{
  "n_experts": 16,
  "moe_layers": [1, 2, 3, 4, 5, 6, 7, 8, 9, 10, 11, 12, 13],
  "router_score": "softmax",
  "normalize_top_k": false,
  "init_std_router": 0.0332,
  "norm": "rmsnorm",
  "qk_norm": false,
  "init": "normal",
  "init_std_qkv": 0.0416,
  "init_std_o": 0.0,
  "init_std_up": 0.0416,
  "max_grad_norm": 2.0,
  "doc_mask": true
}
Below are experts of layer 5 (counted from 0) of a mixture-of-experts language model. Rows are named router (the router's row for the expert), gate (a neuron's input weights, with its number), up (a neuron's input weights, with its number) and show model dimensions 0-111. Each number is 500 + 50 x the weight over its row's rms, rounded and kept within 0 to 999. Numbers have three digits each.
Before each expert's rows: "gets" lists some tokens that make up at least twice as much of what it gets as of all text; "mostly gets" lists some tokens that are sent to it at least half of the time. This comes from a sample of Wikipedia text that the model never trained on. Tokens count by the router's weight.

# expert 3
gets: " |", "=", "|", "-", " name:", " John"
mostly gets: "=", " name:", "°N", " Authority:", " aff", " \"B"
router:519528506532538481511611451508393583520585583498499469517467444570382498609462466478441493526475493535526506517502461364474439491507564472449501545454475493455492518537572423492437569445474471547483465475520518367499494466536471523460496513648480505584446581440518542528484474539565523492490420491533446446620547458406410488506584514542
gate0:551518526520425547547560450504552515518483520560563563592533467537551565492545444476510452468502523498528394516522415482396559488470505482493527471509484441481441505536444518577419474479463570516495520438560567462517514442512455495509425555450518458442437552588596507437440509489533600478513468502520440567530468538424672481519465613437
up0:495579498436408538539525509545473438504463486490448544433555510586511427510591446582570514503493520455437526574474513439506519567594555534457530551522544501517524520512509420436514413494460524445561448515487501580512525474439582541554568445542444422494512494469433463430534508434489383491542466429514445421515479532514459488495490385548
gate1:536432494413483587458572551359541483456463521484481564555477570449535439631461604502539546522476497504488550415499442534536484446467449530465571443560472579437529596432603544468558543499434544494525522547580591467508520543453455467423500462549455541515570502498428517504523542473520477571496525513554509447546514516440508531532541533480
up1:535518500422450527476528492486572502419517492488480512513541555460507448499407497516425518491547451484479523449558524508455588555522586500394535521522544516487493599567530505478504555486442478492482496592519626496537475514553503446480570510485477543527439455466534592483518504498519518523463491491423472500520473499491475526441526539489
gate2:540630513613409520452592511493528522465529552472544445514488535469490573501401400492426490485500532477517572456459493424514439481417408552510527503489486541517515462476546381496535530478440431381463521461443466572532523430561522493497507536573468507494489580520553449581425506549526651464379500531481478459502555475428569530409464482581
up2:543451421494513509536434461482399444578541444563457551545576503459538377494529558513589432494445459492425462548469422491452472508634487445486498541532507515593497551477486506551364552489469566447582516469570447505518579554532522469460480452415542526571409413574539538581516432459545484465443591579480537526522500600601519568531521428444
gate3:473413592535466556579425480583552466496487478614509511557527570429430573445487547485426542410474447491524457463476553460533523555378530491408515483465471541574576533423513475514448473485528617552495466530497487471536507493419388575463575527505449538553540486419505441446445566491539562468468465507430446555523507575446488500561416486444
up3:466597460568444606441491342435655497511528474455571480491453539598567543474479529448490531485485581549495427534485458546463516543450553557443537471474514477461510480630571474496444435505539434440520477474435577558519490430516490453494519574526505488584515494520438453529429483358500470500581374430461526563440487464469539500467500567500
gate4:462649389502487478503479555466601481506392457564538482507529512577456563501482488521492478436446492495524522486492519497577413532449527554480542523458615457447490396461510426413591462506532472418473472488567529576554552448551503491496599469522464500491445496539547471602469495474491522473524634523502445522364502561434606625534525527512
up4:501566464499386509407497550550562511504437473462510477573518474565537503508470565422511530582414512457515521456506546589535552473502491466469598471475582507458515451504565541466497506484561495480473509467625501535521508558568489517451536500506412450535530486478573417528502535434595552519577568409465524553428516565430555596561508474481
gate5:570419441564457492554563533507453497532493555413532500588494487553528524507507436547571408511510498586484557518480468553486618514600458433530467498420500539498490569558529533422496564493398571394523498526544488512503480594649509663529563461517542496551507477617530533425510607443567549460448557545397489500495447542526502496472523535534
up5:528487480466458497525484542520556453532516545461474566433488514504543556487517501551389470545423478516513492429493504515458502488551487538422587534525557605519496499597566475496435516586507398491473417435453624501510531488591521489451498541450457510475472514456449534478444420526471568461488568594506551516431555500524435497598512461458
gate6:509465454548488589536484549577554500501487542558532448508514520503517535529493511507456489506487518440543551530406511531521441547526515533463543560505494481470540547487537487520585479575540468451555551498537457481441586441537526534539581422530413503474438545417527498411425608502551616421520477506552455525416516488432443371416481530519
up6:490455506563488529537542496555462440490477563546481467456548559530474547560445471452484491469452540417516500471423602504512505441488501458498485563470515485535469578434530513551544473480487420483586514513535404436452560527507524507435607462461507526545483547420554568380517541527485554553494550462539450508430580424479530467427490552476
gate7:440472475495490520479538473535531495551564608376420570447416493503537458517508553466491541565482559478599526528451514481564450469543430533474495491489449546502564467442478474481478542457627486469533471513463502515493618583513547507402512582439483587527558498546427575505467517493447445521498545560559511543549586542410397532484447522478
up7:559520502537499498450505556451519470463447481527490437442581533512458579585562549472524546507475397507480482424386544471437473432457495440485500527542467523553548476518475492494522556522558476564535502612476552430603519527417488482510467479465460366499469438456601517550489447496435484441488490460660542526506430500495558402465473539487
gate8:472474476517481545588496503416420555566477533494510456465587495519487555507492570549555544517586492455530375520480573618478597471536432558632552471510541541422484485481555514454463515543433457605454498588575462503475522485525526483589398443460513459536522471432512507509517511581492470506455415451533435483517501443546547525432571441540
up8:432586536470540552544490423465461511479495480450468485487564433529478458426477453514502491518491557502564554551498473582425565488489473488594525426500416451415542562518602514433501537483461485506574474492513524520490537483533477491441423470555471508460506531455433516494511438506525572515553414473461419446391446436520462571542522413511

# expert 15
gets: " of", " in", " for", " that", " from", " to"
mostly gets: " for", " of", " that", " since", " from", " than"
router:579522494505449578432471488520587505459484554478516498608576501423537434447472373531590530457503468556499529571460512488498502481489555514441462507395434495452539587575532440419536526472534489509459504414526486484467522485507635508544538543490556379415493496512486441467441419523554554470438513558537504473521544560413457592545563484537
gate0:531537443498534528536573574423613603511525511544568489527517445471455472500560482654505597491480503551557483426499590523457451487563525512486503541560446493495463486481484490508502534496498613470501576434508472528423538610486564497464455517455472474540493439564553531442435514499417514627576482450464498407491479565488503438499521510543
up0:429432395600434521462624464532481522445503471430513421563537458490535484451519535469472504554480454380500508347577464441509419521466507484567494427546521423463502573451556490598438468564522555512442441470447552530560454431534501472465493488512435389543535438481463538483528468544383501488447476450502430503533554484550569554487494485494
gate1:520493424472585441552604543357538533478549476531478466595511523525543554534549444502502531500505546495542447486528602518520466604522504495480601445525420468447510528496471470420475504544467474575440484520554426528473436459495496552486561532418486554477586574455442551439505539469409491517502539499519500454563432483397456509446531544528
up1:452512522561492603550481590655516533423503497481450525539467501435438575490485526505508574553457515480548576535517442517467537514494474616454559485467580520564505584533552524535400452488457528440511543501466557520519571439514493472447505454500472493510555541484492533485528433487519544491559477476476484562473565540538468427422599483467
gate2:451439521539502457418461522442475538475521453624434452475456508505553508514550426385497428482516509463488541592456536528475402619458506441544505417499601497489520531474454447493559580488516479405544582429463481521475478444550447522516453589549475552493492556497506411543529477575516600564556530554586543540571442500468584450494435482548
up2:584583500519562474538656523501526466456548497601527536440541544539452427561482495533515599474515488500595469485498385480389475413482523486492541556522460501443460536472474638452536387479531495418556584572495503438509563601549480498406585529500492525579514434467532495545392486495488397449463537510462489497484486505567466565556571440417
gate3:492486479565557502473429436407474554508500466468491395478449529636483545450485470415554442484493532571507470558513504549548511537496452541491483561501453488551598542469591451446465456489474545460551489526514529592526598458640480549498541504487498442473494417466439543486473601518432537435462554576504505395485522511480480374471511547561
up3:494529403509556522471435521441510481516502496488495422420470556506482524465505411513548542514527468520418518531519547590483537509455477521396546543533494444529636558514495481425387506538460516452588546560441503601530565492677478561484523492526478376697603522410459493531455547493441543533499528586500526457415481485452467460482552498528
gate4:547525579489430509534521502426568522478499497547476488440551456546558522476495463465513486429534493493466488470593498557573567570502482447481549587533568498472468583486558436422407554453439586532500497522513485527603607579602448519400444481573467445606455541505441427448467481538569572550489546540519531518460492527501486513441483488529
up4:583521503527493508508524513487547565413451583511568488469498517489494476502473449457512552469481577465501578493569493535572525539580467452525560516543530510519495570499551469447434541523525606509517496540479522515613639616495436557421490520598475463578462487552412474385507476533531590498477572492539488463479489539514606517460487553470
gate5:551453533453492571466487561443522493559378568513538496535495512492490499530485473467375511629497542538488583547503544573383538433410504508610584525540485489435542535484406499467521536490423506489513507527471533499530519486516479514517514489485399493487559495516551435490560510489428569469506602570467495488397533441463524472620498551585
up5:469446374558460575504502459547522477418483523536575529579486474438490460519502484510494512454487437520476527445453473480525511474424502471567390451496389522537423434513474496536472573525598523482432518533512497525452468437393505409606397569526521415503455596591421550505539525502411428590597501407535489514496573578527443516497530497498
gate6:451502519511493521403502500492536505510459511409459600545564550507460471535429478492477521544424478453512439514437524421468595462490465673582467509513477440423482449506494448478506492559519475464447446520431556439449453478460449538447530563471523473547561543513438495401604579430493458592430460543483532460530423542497547549469520473535
up6:505495495466507461501506488450501555447582444477542570517438503556516476513386546536520531591474559539455493492492379487444554492519560509501539502505497401540456417404459407516480330456481461501565543447582492494451509403535453518480523440448544494569433447590449469526632479462503470443460440499498483472465566514455554500532486457515
gate7:585564598482520391486470430568397471540452500415490520546534450453576533501529498489548553529495599513346471510613563566537548548517481549475452483517458599473453550507506478459477505545445547412529551561504444496558395517494460548526490473481525453406601527434541506505521449417559480383515439461487512507564455462497402531441493515469
up7:530454451532503534520559553479588486549507478494477402487492439516622574533476544476588429515603514470548481488475437502518457563522464420473550471409495490467572490572581512457580544561591468531497515440479524504453568401407541512569506450481516438509452504520407534505475517493411496572495551497495539435518494562550507485471622512522
gate8:572500495555444479548458458566546473615527553478518383516466461566433547411428360470517374484536456511416516461431478457523492500449461494495466466487555508450444541480481453495414500484539533459571458507566428552528617558487531488465505568506522522399544492583547502581459551436475539505506550490468503513408513458460617557556503463559
up8:406593490403468467440484442511478497579453457447514533472482535454522555551568603553460520431457475525521544479452561570448572525502555520495537543554353490476444494477463522572449501516354422586420447526452522494506459508473527483582544520512522504600560525378569495528453435479531415520569505536502498549500514485534603499480546494453

# expert 5
gets: " with", " |", "-", " had", ":", " his"
mostly gets: " had", " has", " have", " with", " U", " without"
router:542537553534481473411458521598499511463577455506550415422466458514488508577488531468558539547517460539512466410578479496522423492568548472400478509404505490478458427529536438440499510508423444550536515448475430453441407456512526519513530500540592486550405478544460450522425522534532440548480475513487468479521471460400521545604586550561
gate0:480563469547452496425506471525545464542463465494514472567453526508512467487443506431506489476529529429504472524471512581537476502525508628481519488505516542519514577526468473483472469417587472547533490572469433541551587426399496487457521472507497493404465551498444529447529523587477476537564449477555572448502523495494446606460451540553
up0:476511489537507568455496545499509519485490478512508525598461496503550517493596531501568529421580499566542546579558501493538473439498459512521507536561456431561468468527497526469518491457528468449540416566487577427419516478569515445534523533604547513489423470466519523528504559524542498559465525385440571508496450419474478606494535524617
gate1:538495530614495476497552501408627538516524480518563480453452504542505485456481557495530462504452463566575482493418531522455553446537481487539543475559427596537529486489483584516635404525359419550488560467541517514589514518560555559497621504594526490532441473422430389548543531516469491553458494496574519604498501498506511483602450539313
up1:522520482535475503530531550483475516527470512439438449526477484446602460442506548616532600519457562529517453493478527558436514508487527511496427481539482451482523521450448546424405566544522463521438414456551504541415518496467428421500471522490554424585496489517471588532541464463495458538521488496520530473534422427532545409483514487558
gate2:423494490557469549580532499550556469537464486606528470506410522523520654466475399585490486431452510524410472521494436564531518501486460476519537497466566423420483395476516464500514472452534484510496449527448501472530557558487420563514440528507461456448547563478504439530441581644585517399519517600443616544444531505553488503529499582536
up2:557506469638484468444496474407478493511515495540495631498455494518490518492578539488431527575509494448504528473452470401496439505503490499451572523515397516474515572544436530528414488497572563486506482511491562555539427468407463481460513494486453536484452534504466506549448546397449420513460535542497467484418471406577496374499511521514
gate3:568563515475471488517477513510462474544543549447545425429492494422449542497506489517556435532545509559590492492595505500611493521512488536547422471461543509480510435551498554501466551495559469450546403439375441574612467504518488489473491397426416426437500538508449479498578452560558439536549603500504474503437417548548569503544565501473
up3:484562454415481416530505480515467489578472515393579531505502487408468598537511480531532511465450423487539460557636496466492498456468463481509461546538511472533551428504477511486517383437492484566538419494471481484612476480537449420494563382464446446512574526479582537550514488488537527470623546562521476446440445534532440567470572464454
gate4:447455376559446509450486461464569385600476457487481431521526584436534528482512612520507575524484495577441550523532465404580502538512503634452534557488481511460488550598469469562523455552584556486538518558489397650461422382535518416480507411463450457526533454427545437565571403508450507539512530522596440489439490389583475509443548515486
up4:438500472550464512465466496445473450642501500512555558379467573406539486543513528482557523524497463589458530441484528447555482491557573559553566540535568522508516503549533483562443454398570515530478542512560472493501472532543549465619493487468397467591496491456516503474573395551531426423533580502490473452567394482514604432438532501477
gate5:592541536522541537513543543461550414465466469436507451496522486554420532498504482646463470559443534581444588495530445493427465569519455443464566494530562516573540475486478476435563539517544536461525602453564532484543536521475458519470540483519547454531574436368499506435470478512473435407474504523504511577395457523588487407437597412386
up5:565489475425578545511549437406506538522516545438536587440535512516526533444499544564528489504528477488498543457510501540514416528506473528527528522452520533455406471559552461514520478435454549426563461552499474495573493472503524575500463540504503473556536431472480519488469478551502462502565526302456557574457558417434451492481462503584
gate6:459502500572559463565573528549572520537469476553576479507506481495509449516559550561486535484551502525472417475492483522413441531498445451584377527463452377531475507463445538504534479584471440524520566493515531483403525574514470515363523471513485529508554489476478467501496415570487376412550422416585608551491455453524510515405453508527
up6:454602500494462526532514536495466541488552495449373476567494462506406552522420492454544519489498498438543515547504471408546586490474518547454578554493544588450561465584600443513478453453527532505460496518528545483551486615437497554570477479512620475529429579479513582522457561463425600594475553500470483577519559502526458506531511496436
gate7:543445493549529501495435532550498501397466627510604524530552491448526523527501459523493501522482515516527419449408515567562512532534530492511479514462513555556452461507658495514565557524389412424531388549576540437510504552525442495581512464546474433564446586554573502528538576501505462488486526495473567462529532471412385535485489531564
up7:504440462480453427526564475512511569465483522509418495507510405522521426445506499520533426448536366598470583481478568414465437481506498510425532535529421433591536528498473439461524503607501554449547488475412491505461546449524482577477531491557532491539493532448424540561428465579453519455471569596501425481433530454508576510485409519509
gate8:561429424427430538430485580550531519431501450479540450456446409475472598526527470459520417487562485467488515467525490550537464504377482573380558512605514452437476451504458555556546541529575535387599486552496530493512453453514431473562472548514414542479413567529573417512499461444502424604566528524553488457468540560534513511457525502501
up8:525498483502409496443453529477567507464460496481529433507430511499495512516492438436556366498502474542529598471446495558556499461373562522451517488545468437409541459486477563431558623574474570378558538519468504540511455368466552521505490479498467581427455533484560471504469493477416495575550489511549479517437554540578472479405476527507